config.toml
n_layer = 11
d_model = 192
n_experts = 64
experts_per_token = 2
d_expert = 96
d_shared_expert = 128
activation = "swiglu"
moe_layers = [0, 1, 2, 3, 4, 5, 6, 7, 8, 9, 10]
router_score = "softmax"
normalize_top_k = true
routed_scale = 1.0
balance_loss = 0.00054
balance_bias = true
init_std_router = 0.0303
lr_router = 0.000449
vocab_size = 8192
norm = "rmsnorm"
norm_eps = 1e-05
tie_embeddings = true
optimizer = "adamw"
lr = 0.00182
beta1 = 0.95
beta2 = 0.95
batch_tokens = 65536
seq_len = 512
train_tokens = 323300000
steps = 4934
dataset = "wikipedia_en"
Below are experts of layer 3 (counted from 0) of a mixture-of-experts language model. Rows are named router (the router's row for the expert), down (a neuron's output weights, with its number) and show model dimensions 0-191. Each number is 128 + 24 x the weight over its row's rms, rounded and kept within 0 to 255. Numbers have three digits each.
Before each expert's rows: "comes before" lists some tokens at least twice as common just after its tokens as in all text. This comes from a sample of Wikipedia text that the model never trained on. Tokens count by the router's weight.

# expert 33
comes before: " the", "1", "19", "0", " a", "2"
router:117086123153110117143126138185136153119135157156159109101130133117141113164102112154127112128160083139076139158135124133112126153116115115156093100148131148144154139106100165156088109149100137136107125138138110139167136137110094145133123138165101110122144157130122169106137157158167114109136143107167125137131161107130135176111170162085160081126137121175154112153146106112126179102110133121115094123091085128121137164153128109083151092176137103117123131154099077128142118114092119112125119076146110080157121109153126104113143151159120176147146131144125175131114110105092132126
down0:118123129109144116161106118157127125149155074114132122147167105101130095121180139126090100175088142081126109132136162106130133136115137136124137136131132103140087140129147130109079130177083123120137131131127104118085115114123096120104165112146108123139065136113137129113135179118104123124110151113124135125127144130128143098114136115177138116145127102110123109071146176145171098198150101138136169169169117124101126173132142139142186122107127122112128131131115102131128139114122097122130099048140095109148134109144152133140110109137146085095126085077124113106137127119095107113
down1:151134107182126128131142161122152116083124155097169089162137133119149175108118145121158124094107107119113118133128114103146118142153144106153104163084107181144121110117096114153129182144160117155173090145143120083117188157108169149149105130158173153152110135139097107146114135112120170153162126114158117112126110108104114160137093123148129175134121113123124123143152068131146125116148121127117126143083110127099119121143118166134125143103107130121090128121138116096157121112120142136092134110109114139127113144120170091077163138096155142122139078153142140131084101156097107089
down2:165100140093153145120178129115105172143182132131077119115173153132158095128129114159133180126108117134149071119101088148121159125102155146145138126122107085156102162111106108159167135141149077114128128150110173149113141088166165094136144114117163150128117139071135162163080126140160154128127141133124092148144175140144132149131139146125131147145121180159106130116092139105122121129132138134128140116140090105143107157093147104080132173144142156106141117141108112129141123125117119134142109113137124093152135148105121176106120145124116110125125122181134137127115133132189088126

# expert 53
comes before: ",", ".", " of", " and", " in", " were"
router:102086124104112126127136140188149125113151119118114119115145156113134163118123104165108161112143138122082093162174129142102122166152156127113161099121098146097072135130083161146123104134111150093131099135133132115120083101121153164109091125153089132116122136137087163133145117132106095168147161138109154112111149101132150150132115134125118137084103141163149129091108104147122071150065122102126131110089108152116165133114165112135132097086153151131127115088093107100074106156143117152146111163161109122124145153114119166154085126156110167132147127144116115127138110161136136143
down0:124183143101132142155105148111146100148094175115129108159137138050102148113155124126105147139074104090110092113098109107128105139166160103101118124097114107115122097124133096105125142120168154132108065120086097114120143116158101151121135129136138106153143145143137155084147153123158137148111103120137145105140130104120140128166191082159094176107167121101111113091139154150137167122105104120090153138122142129162117086091158094109088127131125108144145113138139109114122126151127121134135126151118151168121119148129123147130134096106131089125120120132166126159131108131141084075
down1:127121079094148146096133128116109149093129136137099157107117130106149155114137131162148126167124114152086152131100150165133088119107132141146145164076102146103110163130080162107122155105153104114135137105127139065106122122122194141106117143105122155135144146087132142114130119120112138138163131117149138095136175095125105140128133123171077125126125111165125144104150152084170148117115123096113128131088104108158197126164143123106156143121155110155094119110119143111121090103120122180147109160087139178115106124127147138102146138171121123136087152143123135136176119095135146118
down2:119132102109111146137150125085076156144134129178136119162109131113098117116175147177122096177129106149138090172121149095144105140128148092123147143095156138155125107114126158136118154165164143128126148108111154127103134106111138120121140102109133136171123123129084132110137135116088128135157138114143135099146138137106123118200157114148090110146104100125145136102091083119111104101133146139104149122124122117152085183155119143158120109141135104092072150153137139126113160122117114078109109146111168125115109113117073082132188115094113086115114118136127132141144111093088116155

# expert 54
comes before: "=", "-", "The", "  ", "In", "On"
router:166158121139132153095114143133116147085163156163128194119096172084121170097133124155157135164133128139153117097108140119127159103058125154081114136153134120117125154135110107136160120152134081177096121128135155072129147095136111114124128102092117106122148111158104135113126131146073142155121152110147125144125151137166102135098100102124125088128083137142153091146113141125115152183146123079099091106125132115143114140140155089127143121127139125115122146113113123147166122150114172088088155124122128121167147148134166102139129150119113138143130114102123162108176129126116107095
down1:153103106165117126100080111111174135146136087086198142127129107162160136089143142157100096163152169128119135123109124175098098151131123137193142118112136140160148118133098132132129151146137158132113172151091133124138148144125127123058141104183115130158117120174117125134124138167135155138132119161164114103176117101115126117140071175103149128104127120121130142102134114139169123140095151152142148155129110129117120151125065108140133166143139121153169124119145133112125132132146143129150155144189123113116133118146122125119099138110182102098146133128129115134116111160173119130
down2:116114110092121123115124126108145144126089133190092076111110158132140125063148103118087161184113121104147115172119119154116138178137165139108120123157111128174136091127126089137083144114173129105131140107120145131102129075161143109110174101112120121128104125140136112118147172107129137153112113106148160095147122131131143129124094150109144161137110152174152117100082109111104119101116124119134147119116103112083138119132116134082108131130147071118115091139140171127147094155100128105127100099140152101109120128098128168133139167142114150086125112173170126162121133151107123136
down3:169115121112185116138156132118129137148108127121120162112092125112101115102165140112135139113123099138160111139103155120142177129079133117122132124146109116143131134166101074107160149117158123148112128132147083119151118097111141149144157091121117090141129098131176127145061140119148103118092127099125142155153120157116056106075129134110134157112114181123167098119141139169075126151115162121124095087151113155164089101148149154139103148149089131139116165108117076139137097135122123134113166125139098143146110161128165110139108110107137130161119111121156168130130120103106136114

# expert 46
comes before: "s", " first", " own", " been", " father", " career"
router:118085117129136167100133130115146120140134157083138173114100100120128145144136145126140093101131091104119155119132125141142159144148113143145118095083139156128175136118146144103175134143103113159094120095161140128133115107092165176099118165101145115135186096154142165145131089150182123146133098112109156081095135129166120087129154127112105118123119145116094114190138144111117105143136193139155139144120124133102151131131091152112177130128102081124142117134106138134158121119131173133176113118136147106140137125129130143163111127162125144103139161128126067120129168109128088156
down0:141109182133110136134129101091109153134133101127174124151108146141114108193138111102091133155109120120154127118162187125112143146165125158127147164132132129150136169093179149134122114152156107171124125136108144103120096168150116134121150127097146116144154117109088139112148085130166119135144171114167099146138135145089137151143151131111151156150150110152146140126216110165144128131148182141127099086085137155137120099142117154107093180151117098134147132130135176148123108091125088141114141113108112147166090128144116142116109139161124129121154138126157113122153101135152114142
down1:120158173097147160124100111132151133150158148145134139103129130117109134171138131113108138166125133141131191176126144162102176080139142115171105107083164151126102113087139107094127123102155068115140094154146117129099117114152141131092129145076144132151133123122106133121080136137177136131131112125144117174113138172105121136141120152125141152116151095143137112141083113169127086154143158137118132117160120125119135106149138107139103150126097143134113124142164146160136125150131119124185110134089127158133129108153138133122154135082140191122131150146148087098148145140147203124
down2:127129105119146095151152128076107153088131129153122085088118105098147154159138150121185140165122147136100125157149137146142152137126135112177112152113100129122130130168155083161182147114150112166151172122095153093133097137117121075140121110109149139105101126075150094137116181141122096136156165127115121109146145130126121128121084113134142140093171128115140152078135141111134110125185135134117118145155135098106085128147153128136108109142092152099148145110131077122129109112116093123115096079142175132125124141108156142098114088100162128109141134118109151169127119139156117137

# expert 51
comes before: "|", " States", "ation", "ated", "al", "'"
router:131111146165089138139099078182162104115157125129126130179134105152116121166104119085120117118104166177122137123128101160144120138129100106077126148085163133142128102159081133108128163127148145111108146144135169154122155114093119178116168151101146113104118140119104142128158131135115097127104105139104105117129103130135099108143161152149126120101152095113125111119132192090113143111129110115107123163162113121158185178139094155152128107134092126126139088102124102097195126129135148161142163093137148117101122173131131135140116150096160144130139138139123100134106150125132143102
down0:121095151112130131129164117132135129111122107124157123108120099120077126107145105129129194144117089151102102124124133134132141094149126138163127108105161122127068214158131118137121107142151118146093143114123131148124134161135151155117145154125139112122142133133126129119145110126135147085178121102133159073150184147111150189137095071172089139155158146097142100125139122137150117163107133113156114147108112115142140117121150107138159098135143145155116129158108147148072159096111104128091111162134110164157111146126116134139135138184143142116142150122167178128115160164120154117
down1:144095118179121105165166131117125100125104098123120139112138155105126127171152165151126171123126141114156130131124171138169159127136168129140148099111131141154121128106156125146118099112098137156098142169163149108161156114186071095162133143146155122143111081145160088091092136106139152111120148153150125093126128073113142132122085158104178103113163123131131091149151112189119114100107131130134120103146132168114094108130147143136118120101132114152128125159132167114127092086136149160110139107116151127150085121155129161119154117128155105148130117170147088131138098131147156155
down2:106123117143113132159166160129108102067140140084117139111132133107085130077102162115148101133139154082126187101133139142121101129121128109093155120107141132142116125110122143133145110138109140114128099141117099139100156118111132150149141141181115139155107093151131106125130127169110148073132164094172137094113135105146087111133111100123111103146153133139097118065148086119127087149112123165135094170140101185129097139132129128080119106136090135118124163164111129138145149117150149128135125108163147083081127189123129149149101101161147137112119135144112093144095129109118134099

# expert 21
comes before: "-", "|", " -", "The", " been", "In"
router:131119138137133171105098133101142147101144086158146118095098093178136130120126133126130135144116126133108121147110123109137161169100129093108110119136141121145073143165142095097088137116090098108140131105134162108092136141135112150154135139156107090146127167119145160156116135147175137081133095149133099156073087137108131140130134117162113129138139095117116132135094109153142129155126067163136104122137094146147133140110107167148151173141099116094131120127128138121144117117129145081170122120139148142160129116154143134171126160156170109126185068142190156078152147125116137114
down0:102105136108159089121126150129141127136131088169148134116169100098138131155114131126140141154136124155121120157104174124133155117138105178116105086162075135141131142110138121097132124142121132123119167173138141162158124089157126107150105179130138118132153136087147141113160106131115094131152159099167114127113107119102142155129119160120121096111128154074164143148153119118146126113162145182069101151120165117120144132087144141168111092114126127085121142125102127129124113091133078096144136142129167176168137137176129148112117142066146122096094129141132134168118088123107107133
down1:146114130139111132120163122125090149115126091108138134142156112113069111161114107096157115124061117102119123173147121145126117121127149122121108102115141167155142124128128161146093124128129138139120099124139165127141142123101090135122172136111128108110155163143107128160158136127095136079117173122112171152119122155085145114145090136121193098157061103130139130130096140103095156141112115134121099085164153125137141107132171075109137112109112149120100116106180128133127121162121138140113120134121114161154133102097100176105130131090136129140108165148096130155112092155095066142
down2:106112140122129143141097174105101128147072140129118123115103167100165129096130116134108143109152127108136146131111110125167064150164121139163117122174092108142127120127152102154119126134156132122116158129120128117149132139154145117103160163143113131100109131105128119076111131123148099095161146068122111070100153146091145077145133146134113170147124120160150131088115148125139137097113096142082147149112137126073133134109106149152139126092083078159130136162152165131119110140114111151126135101108157193179141091138153130169126087105139107146138094131103115134136151102134148139

# expert 14
comes before: "\n", "  ", " |", "\n\n", " \"", " —"
router:114099146143137105108111111147095139138122128162123117160099109151175159115153126125172142168118111144139124142136095134121053125117129160109107133169086142178090070135088115149133100117156134122147163149120133137140146137149122108114149151140147112155097121173145108153077125140161081147129119148081135090153105132174136100101162117137107108107130160103080133125112086143157071138140129100132172129131143132152107109079142093134122109118156101104111141123145146184125116136152143144124124129156118130134115103121118148135159161119105135158087121108168108121134108143174138152
down0:070133173152111112146124114147096172141147134143143134092119163122129140115161154133068160081156151111118137144111114123183124145122095133169164157073147111115127095070139097137151117094134135149135119133095109084146096123114102203117133148102143140112156133103161113105127177120164166127107146062099094175163100110117154144106129120134110122126122109142128142098127072130107146118125118156106130094154127122132136126141114139097125141118136145126129132123123107126139123135153107150112160167134128096103142139140118110141099137091107161153154102110126142094144132165089125122
down1:176104100108107121074113114105158117104109088101122079146148138131169147086120148155153134117096137133159122096080148112128132112145127164119127122100129132104149107155149124090123133104101104078073108112166094119127127153100118125136129130162142136117110150127134114111156124153130140114102107167122101126118140133159189139136144117122125137142132111148106135110150117187149113128141123119168158134178110105131139111116153134179156174165104090110166111115127118087147088187135149123119141163117158150166123136117150128146148104090168100142139151099108159121104084133142160137
down2:132139117144151153098125136143128109164190109122132127125122137130138111157132149137100133133125155126180134085123176136096188160108121101150122158137140115197129110151088170145151141092155129137137118140184144098119082146106143133119166132107121139129137122125099113160086125082143116161099131169129089159110108120133101117101135118126108167106121151131128151097162123121151138132118153149105145115084110088145121105166129159118145142103127130125127140108127176110155116168127144117145158096125098130119106142085098093116204170142113128114182151114126108146105112135141162122

# expert 1
comes before: "-", "|", " •", " Pu", " Country", " Born"
router:132120116167115137101083139141135142073153120159103127103164112118169123126152140110098159143148113107153090126163118112122092154161087183125138127112120192132133107179121139147086138154139166130103101080110173148096103157108115150160093135132091089094148152127108152130113114113128144121140151113185130119152109109108134158148113135160129107171157141121089103078133098128139112110176132104108071117116147093143083122143153142154089088146148161128104121116130122103128120145113161145133142165102160112148128145123136136164119120122115136140116126124155139159132145107096123124
down0:125185056122047146093121145139124123110129144194114120148144142169142122080129119101126128146135108144124152091097130147138090112137157167139177122131150127121148109141094064146128087128099117134107124087103126140107136129138167134111103169123096128113124096113097131118098104112154142127118106129113104115113117115170123129133125098081133095128125129133108146117098114149103078084165111140151095144141115099112143137135120118133139083121130136099121111099092161117145087138128138129149162106150135099144093096177145107155159142154116161144108142121124135158137130095112137096
down1:126106141100126121149094148132114157129120100097133143146080151128088167127165102122151121124123131105150148128187170114148121149124113142117136108111109165133140171133106146155177167114118122105139102144127115123123124103150128106161100098093151131101146155107097141113112128105108127111151120066119134118097135125110095128172097141095125123131105081113156103173160130113105096128171136097153108115139117144122128090151141133089157102126093120114149113116123101104082129113117157080095149140092161123121096100112123118165087120165100193150169149105140179087137116121127115119
down2:111121129145144110128169126151104121140138139117123151106138149160157129112107132142152091098172134109122135126105088149126109115165085149133110134073150158139127098088142128110128126118150109137125182118076143144156130159137136139142091117123145116126125146100156129114157110108110156147135168145153105131104095139138100120101137092138131108105141125135107134114097126107163124077123143152127097147154169134159083136120136079152123140097186167173145105091151114111172092154115179109109129177155157136119148152114121110086159076128141135169108117162126108170089127110136130177

# expert 6
comes before: "=", "  ", ":", "\n\n", " been", " UTC"
router:087147131137117126170133128144123162152144160127110141136083143147183150110126087111159133125120102127108132089129089142144157104065072118154111130139127158087149116104080105161123132110196131148091125146129117113132127148157176104135136123109144120115099139126151102157115126127143158110136103119106148128141141129074161120138140115108117153099121105082110156107119144123147147129124110129080098127113130116146123152087122135157094149132105150113118093127124180151132135104128074133140117121142127120130161116143132121122113170161107075109153169192095103137123163169092135104
down0:103162103077164093150138133110142098150130138107117164132135152084123097096119156130181095148147080165144128113150151125127098092120136142089130114105146121159151191146148110125110134137124119105111099114135127114117109116160141120165091105134163125106092124135120146137108130110124096143115119105147174146114077123114129131131149115169121124092137134126121118152148098128117113113130132161104135122148152152090138141130197117113122152137100125139101133122171165143130130120120136102125185126153150123097131077138101116097152145136085126131165088172140069143070132105106107083
down1:151150119100139135116080157127145138111177109134122136119134120157086127118162085123115129143065124108161142119132124111147149086094175126138156123146130129151139159124134125085118111116113109157151139120138123112142094088142084115144164152091145110081127120123172137103107098179135107082093090137121110142122169106117155106101088165128096127155137087123111150128138128100137128091166152152131164115089170187119127148169080142130112127124107109084154137124143111135125134145154129163093137102126126098155110126154161098102117137115144110119121120165085093119094117126158128151
down2:102137118113141152143083105099110129122114154109140159137129129142150099105113080110115137124106130106107095130170118161102095130136171142141128109117153112141115183144144138136088120153120113084120115102149168104128151182131072139147141103137117120129154173190140128130104103150135104158174160136122156117133136111109114111084124141111124079116122136104150110129122099123132097127127108142142094100155068140137131155174128133107146071181156140135119126116134096125108111135109175137095113182163121148098115115155141136109070140153134146143118144115128171100111138093149112165

# expert 38
comes before: " of", ".", ",", " in", " were", ":"
router:134114173122154102130111107131115103105127135111147113183136155162121127111131119111154146158134115155126103145162131093144154123167126133103098169115087118106077134132164139170081118100130138110111122177167169129133155122119149146124153119098092102124100145106104153142079147136111144154135138123114102142128098101139128114103074115068161159143104108130138093124166167121152143113132082110172169128125133157122145162113119104131142141094129104176164109094104132144129172147102165096180152131138108100112110151112120101134108100128126169124168138131155122124126135173146105134
down1:134097162145143149106112107106093142137111180148113098133139133122148096117140125106126113150114141115142165170151113143122142097155099117121128101152129126152106173153136158116122152123148161117168132107118138129100126170115112093125148110137115099122096138125115134092132108105165067068146119098120115112119163140183103104139123165122101113135168177132124172104123120126114125110186133163114136161075107119102115140079098117123135080110112105087141136153110156183113096111115144118095119144168129136132111080118168139113105137141176144108113117104121121158147093107113097137
down2:108168136147100113110130123108136162112108145153138187110154142142085090112156155125104137147150082144134130129104189132153082107154154112105104149138111128161145150163123113131134151073132125133100082142172178064115144117145124187106105151167180118096131155152104108108148103117142114171110160120114153118144153118130104143149139129115109095136153063088139097126137149145158087156084149117152116130145129144103132115132169102135142173144131123144136111122133117101148174159130154100133135104109106105116145126147140146114142141136100106139119085136121132136143106128112135112
down3:120127211142133134119096096129135157118163139106118123134103093153108119140112223087097122142113107101141128157149119125132154173084100155153089135143088099138157109112129128153114127116111108108119170132176131122101088123109138137176118136096153120120113092076124139156125089138161136127108145099097145118169108126183113100123144123110122141127144107120104123144150137088111129114115128118140115105119142122111126132146142064134146111091104124121120119082139180144155142160099135139113109141093112125099104117146174116151147148148116124158133118115103150147140144073129115114

# expert 5
comes before: "=", "The", "In", "On", "Personal", "A"
router:153066147117148163105141143134132136118122129112143133145108124151114083150101156125153115139112198167148126117127105110141152140130097149094111162156114077159149156139154148123156118139144110132099126116135125116154123125114104136139137131103150142109101136145154120140118147094114134122138153131134139160123114132149151134153136159087143143164166145115138121132127109159136101090148144150074107124144172135172179096133098113090094095116108136138150151080105112129150122150146126145127183135137118150087155147085106150157157068116126107125172195097146107121085164117168112128
down0:137150125132110135126098091119085156111145151154122102125142122142117102121111164139169114123079137154148108082132130106123111101157126106124141133138141117077167126127124128148141096143144153140088165093112153110137142141117113094140130145135114176082071115116152144102100132129088128141122125132174197160181135121070105104138130128110125122149114090103144116110128131144137157128134168144071123100118118132157113202125096090124161100160136147108096123094154085116128129108167135143135144137127167155086115176135107112141130121165110115136159122142128143127168133127144133162
down1:143129119146096147133135108140112143137169121170138128156105156128131118123098152089161137123119148128154165086123119181134129146124149186132127159122147118093064083128120125106116142101152108169162077146120119139106089164144169139104140127115120150103102100112131107114133138120139148131087102122140106125156115105146104118146092114124138162129152152124132097162133113151112098097132172095164161079124182140061108132135083150090108107087106142125088118111101133139147126138126175143124162128092145114138122119142166152145138120145131099139178103142108167152106106154132149122
down2:107103174117115130121172132114091129139171121106099125168115111125186103111141109121139124134134070083121141103132145135121170086098082116169117132078157111097136143117121147118133105124144127120148087116135126112109094118174133142129112111104118154134113099117114126095114087112110103103111116145154134098128135114116137163144121081142119128115094164115162098110113134118151135156146082144125106088105119082077070089141110155138124161125102111127109132102153105110092131115076113165083133110157111165124124149199123121130160127147131112174112121150110123123134119146141122116

# expert 40
comes before: "\n", " 0", "  ", " 1", " 2", " 3"
router:109123078121122167135116096107116153159109140121162108154152121143133127152102155122142103101110128160128143152107138186116139152122135152113110163175137097118131123133093132091141160138106092088125156138167097144153121148145164125126140131126104153136095100131162131152115138127112110113128135146127142157118148103175147101156157140112098093151115100173146108149089143122138131147134107112103121096097140114157098138133121116128113100079100136144151146178084150131089133089149118105154137106155072101116134148119121141146141112134066063117177138164121072141100148091105128124
down0:135117172132168126129127135131185115139149124121120098121148111075118101145122116133105105133165138108176099153172121123148134127165156184129083147158084079150084111119166133169115145163097115151159133149098177166123135135161114126106143147139130130128124121179057119135133126106179133167108161105137125144127156130158133104162158170139131110112139107144130105141107128159133125119116090149161091121147116143106071102104121109112128143136149133129100093139136124134103129146148097093113159129153111123127134116149099165120168128145098154127139105113170102108116111111112096100
down1:123095123109114104145124136139154149158146166088075165157124113171159142142132133120141141136068067096111070103109148114124117128119094143129164109159152138125110109157146111080136156077105087129179136146116131113101144105105113123115100164106117155129159131085131106110162159133136149101124082121089151144142133135091108109101120121160114122124133170101106127103153167084138151089144108114106102114137098097135167112142145167116140132173159091121155156119122077095145145138128132148116118156102119143141155176127113161141139132150140168126118111144139119128123117131138123148
down2:162096118139118075145128149131109134116128164120122084167073162130120132150159140178143157142123100072125137142157118131156114147165163110107097143090129136123138121109088169163136107140169127129146117142122105109139100109148150130185098116137157151134150159118149099149123117119138093072083120102125121079137144136115090138125128118148134075144130137095118157093119137113096114160103114092133118142129141131161110101088112136136115152139155122129109103101130115147154131083103086142136101180116162128165085123072100132133156147111128143147106140133168168120146130148143146122

# expert 0
comes before: " of", ",", " in", ".", "s", " and"
router:160103125098147147153146061117088127097155161105118105148107143117156152128137160161105166106126136133099131140134128140112097072115114114163123123131152139110146128096162091112098101091117149137106147149176135150140156135143169118147084106097188115122122142161128157132131093151144105078125085153118128128114128114144154117130146140093124118104108129110139133142154142114138114117184096068112110127086138110097151092117099138113132159154116168107107147119103133101163163151131158147126135152148122149098181145160151126152136135102142157138131177138156124110109130132165088149
down0:123124152113168154116134096092094126149123134143142127101112159136118157150114108117143124131142143147112121135129136148212070117126099147131074162145154113112124145063175107124145102125214100126124152113154129142112058132150136133150113102125110086108138089130119152162133135140144133153155089157136144103156128103143106117147085096132097117114115170122135130121144139140135145166110074092113134128113083156109136108116138141098122129150144144170133124119129113129144085115159111151152121142123128112091139132111124094101091150122125157171164136102150129106138145158112100141
down1:119132121140147108128100136098116103130104116065132121155160129124126153083152174106156150125141146135173112105133136134126110114138111143128119124130137111126150154116135097143135125134157121188124114109085097154111073142142101130156149135136143104153135125091146140097131167076089126108097121181136121134111125137148134107129148107112124137085173176118160123137086171139166135124083106109135142143125160150115111113089177117157166102141106094144126140151165092141132128141151122152115124117097120118163118138087112201116147124138119081093142137121089163113101128140114101184
down2:146166092127133144149113115163146137108116136163146103117116113142122141134143104101096140106116090170149150138164138161165143114110152112138109139121080124164133103139126133143146154140108086114103114173145155128111150122158091148141118132120126130118146123139118106127074135130143117129111062150125153119120141160104150153145105117161174149128110126116152111135157120125115120114083155162124117084145112107066115098122105123127102152181099064130105132113084091169163156102128102121104148109078171118149100091151132116137138141106144150155153098115190142129109125162133110090

# expert 16
comes before: ",", "s", ".", ")", " and", "er"
router:160140096137130141163130154139084079130141150130082080158140143122146113112116092126088106163110128130170147152147160117155118167136137088119103141100154139127133108083165091149132075101138133148126141105116132134126076107093126131119122116119156106169129122110138139110168118105136093083142175155102071163144144147125123150081094125107139097141109137119149193138110160133138175117166149103112122142132107160149157136129095139106131154122148133130131119156124144146150122129107095183141109158101127141118154105094145130124158080110140096115116136111131158123085129136150099148
down0:148116111167165147179157104111129096151119087120113148129125103157151132119131121147138142064099144137104122153090095110154155139163163125141134115107124145136151133106118138107104109113146150109159102144107128175141100110130155100156113160118074096106126099145082144144116116108141069115106154137058178141151095166103127153138120141137148144118109141110087128114151149101105179109127127151154163111148116109136102114103145156164123142130153144125128149116148124138107090171111159077140183150124100113136172145104134113154151130094152124103141154130130128128133115115169095117
down1:128139151131141130123154105103089142120124060119118121099130161108146142141183155087104103142141144143153123120161125115160091088148152144144145093084125123137151212139120151120143161134091104124113120102122100148122122148097136113071131153121128125154126128135121155127113147114125178095126119109134123079134082139110123107153112126116118106159130132142107125160180172080148091105117176133161114122129135126111128180148137141129104134078135110100184082163142148140120153124178119130133145139114151151156135108152112109142160112102154130142128143177136102111152158141135131135
down2:103089161121145105137160111055147096093116157137133110113157143107108111097093109140112143108155109164159135096069134098141156115114097148117119153156123155135123090121121108150145111136157099116122122132151140151155123100185145097127100115118118154112109097141173111091145122150124136131150116135155103115111123164165174165126161069131162130117090103109088167131133153167093090159114113126118127110137091104122134111161128134131150101112122128128125128079122130097087125174107141093085138144097112088112095133154132162124129146130158101110093142140082122143132124124124130121

# expert 22
comes before: "|", " the", " to", " a", " in", " by"
router:123114119131161119141166146116158134101128136124137128133089162114099152181097165114114106145137122102144117149163164186121103132121144081160112165132091116157077181116162134125114117095120130151128139143130156125144123118134121136106072113126156141092112138097126162113180129134092120158131106115116157107131105145137133154121096120136113104099163110148156116107165177131122142082133111140101096119142099122146103120128183112175131118140147148083163155173101134125122145169168120123146114135163151116124100100164135165137118076110134111116106141165141157117124139125091153088
down0:084131121133134113078143169135145121154111098174136083082171140112100124132120120131116110108128142068100171145116141156174103148118119125082137134113159125146124132141153132107126139118106084161099128117116118157137133070119096096118138158147113115142127129143136121087182110156129123098140130083102135096130187124120110138087072140082134098117103138135155145123165130125111116132128189127111116129146148117140206166125126086134098130115139123125102120095140165104134116136127102081093145108161150092163136125122105139108137133149138109138139102089126114124102145148129131126
down1:162157144109124126146123130100170125141104086104132126092134076109134116107126147152105141149097110151127092116118134133140126141118125107089123110133150141102117148130094163132157123157165170110141114140116108105113126116202112113159136117135153099182126105132115122118172149078099133100082139123124140124150142151134098104101120125135116108142129144143159133147106148177154089132136126132127138138111095151138085137149129153113113149117148118135184134099093134159048155109161113131148108162123135166176111179141106143093118084094146134136120122118103135177119103179162132145
down2:101120124088103143148153116141111084115162155151132141142141140155116119117151084115118208133104147155125127151137105160171132115084102137112139082124153119068153143094102123136105123102148114183116114155111092125151109140164161160151142141130095144135136101103134106127135075122134125128128157126168155153141113116174167126112155134133104173119093151153121174133146126129120123138154123130134122094109167096082139115139157160089119091120113133164120146141119130147095138088107148172139079124103134108121137124115142097124117156143139138176177125179117121165141135112117128135

# expert 62
comes before: "\n", "  ", " 0", " 1", " 2", " 3"
router:127157132126129162116151137085121081101144125131139131127092152134174096125137175111114109158127137140134147112121148093061130113108144160111117113155132143121098127115125148127147136141099070165139116146101098106099109130144148104129143120134095147096157120127176125154093104117081111177135125150132080137103139156133120098137133112161152123110117134095110133087114083097100148160095144148110162125162144124140123090138116098096098123142129161157091130102087106137115126091176137084139104128146143088102171162135104099155193136085155103147134149139116122118108136126140130146
down0:095153126100136095110145112104149077099129114137110145150114113121120124094145154124139150166126156113145128125157180138149145107128114131140156140118147113148136083101133138141123135126154132118158112097118112143116119110121183109146135134150189124166167145139151145126126141118164106116108144133103188118143153118074127092151128081150131118082151149112091107159139125090112149103082171102166132135118146120117111139109134125135182143165156110137148131161152167137126057135143102113090105110091115115143149114111124122110132160134103128128118189118189111183136145152144139131
down1:120110092122101133089158122114146128094107083149131123116118132130136105155126097122116147129172104121184124152144146178113117155109158084106157107098103136136148123128132145149131124145148165112135159143098108106140128192155117149162149082135146123193126187111118165133140098123120127136143117156151153102144125142123110106143141133140110139148191134155149145068132124138140123167096155111135119172118187103117108153099128135091157114145189147154144129160148160117130122115139124126130096100119155160137105131090108137126138185092152112102154129145098131109110129117139092132
down2:129120147151104141094104115134144092109122129146125137142093152124101125108124090165133114106143134160142086135148157133118147125104143094101142126104121111153111172122115139106154141108171121079144170124128151139062141143152105102133142159161162125091166148158165104125093136107145190169130161143139126164113092099082127128142108118155156164129126064119143126145123116100135114128124135136163101178117108147154097138133103102108122082120110125168125118172134149100108142118114095128104106115100100161127115122099140097099114165155112111090169139172106095129124104149120097125

# expert 23
comes before: " the", " a", " his", " her", " an", " its"
router:132081143135145131127125133113110110141107144092122156119124084104122118140119104087091106160111100093118105130097117140170143118125133105123111140164141118148135140120082160161137135164122111130123128157131118126129137135114132178133173154159127120143108103137140145146175099124098110100153163087143191136109154140127124085165128068086116146120148116075173095151149086151121142118091090089138127161100166143117124152140128124164116139117178127115147158130159152169153114138117148142155118111161125156137113140161150118141121116162159103180128085108144153143143092132159144160
down0:131100096116142140143095144135132130153146154089118110123155102127142129127151180096132128139149137120157124116109108132106109127115124175154130108117120097107102164117192126138139157135153170149112107086145153155117148133095123078107120099107175119134131173081087115143131139125075109105132128128118132116128116119176147121111150120130120124091167130128113077100090128193121125152143090147127154116141114091094133173135148135184176154080126121155111154108121145132159136121099122119151123213153117146137153113141116136143131143145136179144143137144165106111148140144125108126
down1:117147143085143127155138106138135167113122155098144109103135119109143083189146131152171149140121106110170118162177153100132131139153153129150063139078119100117110130103153092148129124112112141150108126129139154085135140106120138077191102176126190088127137155153104111166106144133151121140140151131152127097153131128118139113135124140110128090106102130103135084092120116115134128152092110143149110115105115130103128107115130182138140124136105127141137110144142137121125150087127163153123140155133128178114109111090102126095197179111143114127139146170132132131136134112098091110
down2:121078170117138148121132112140145129136139114150163140097141135149162113118125099093141140100120126108149099164107116147123097141090061161135118114173124121140065178115129116135155151132117117119097157104103146097105172134119072135136138124104136151161137149129131120172151123177175101110117130109145099120113133156135128138127144130087138164143148144107131166124121123097148144127101073140092128091092161118161057125117142123088128112098115134129101147127144130109154119125118125151111111165154100124123091190090120101142139150135134137127110161113129165099125122089121167097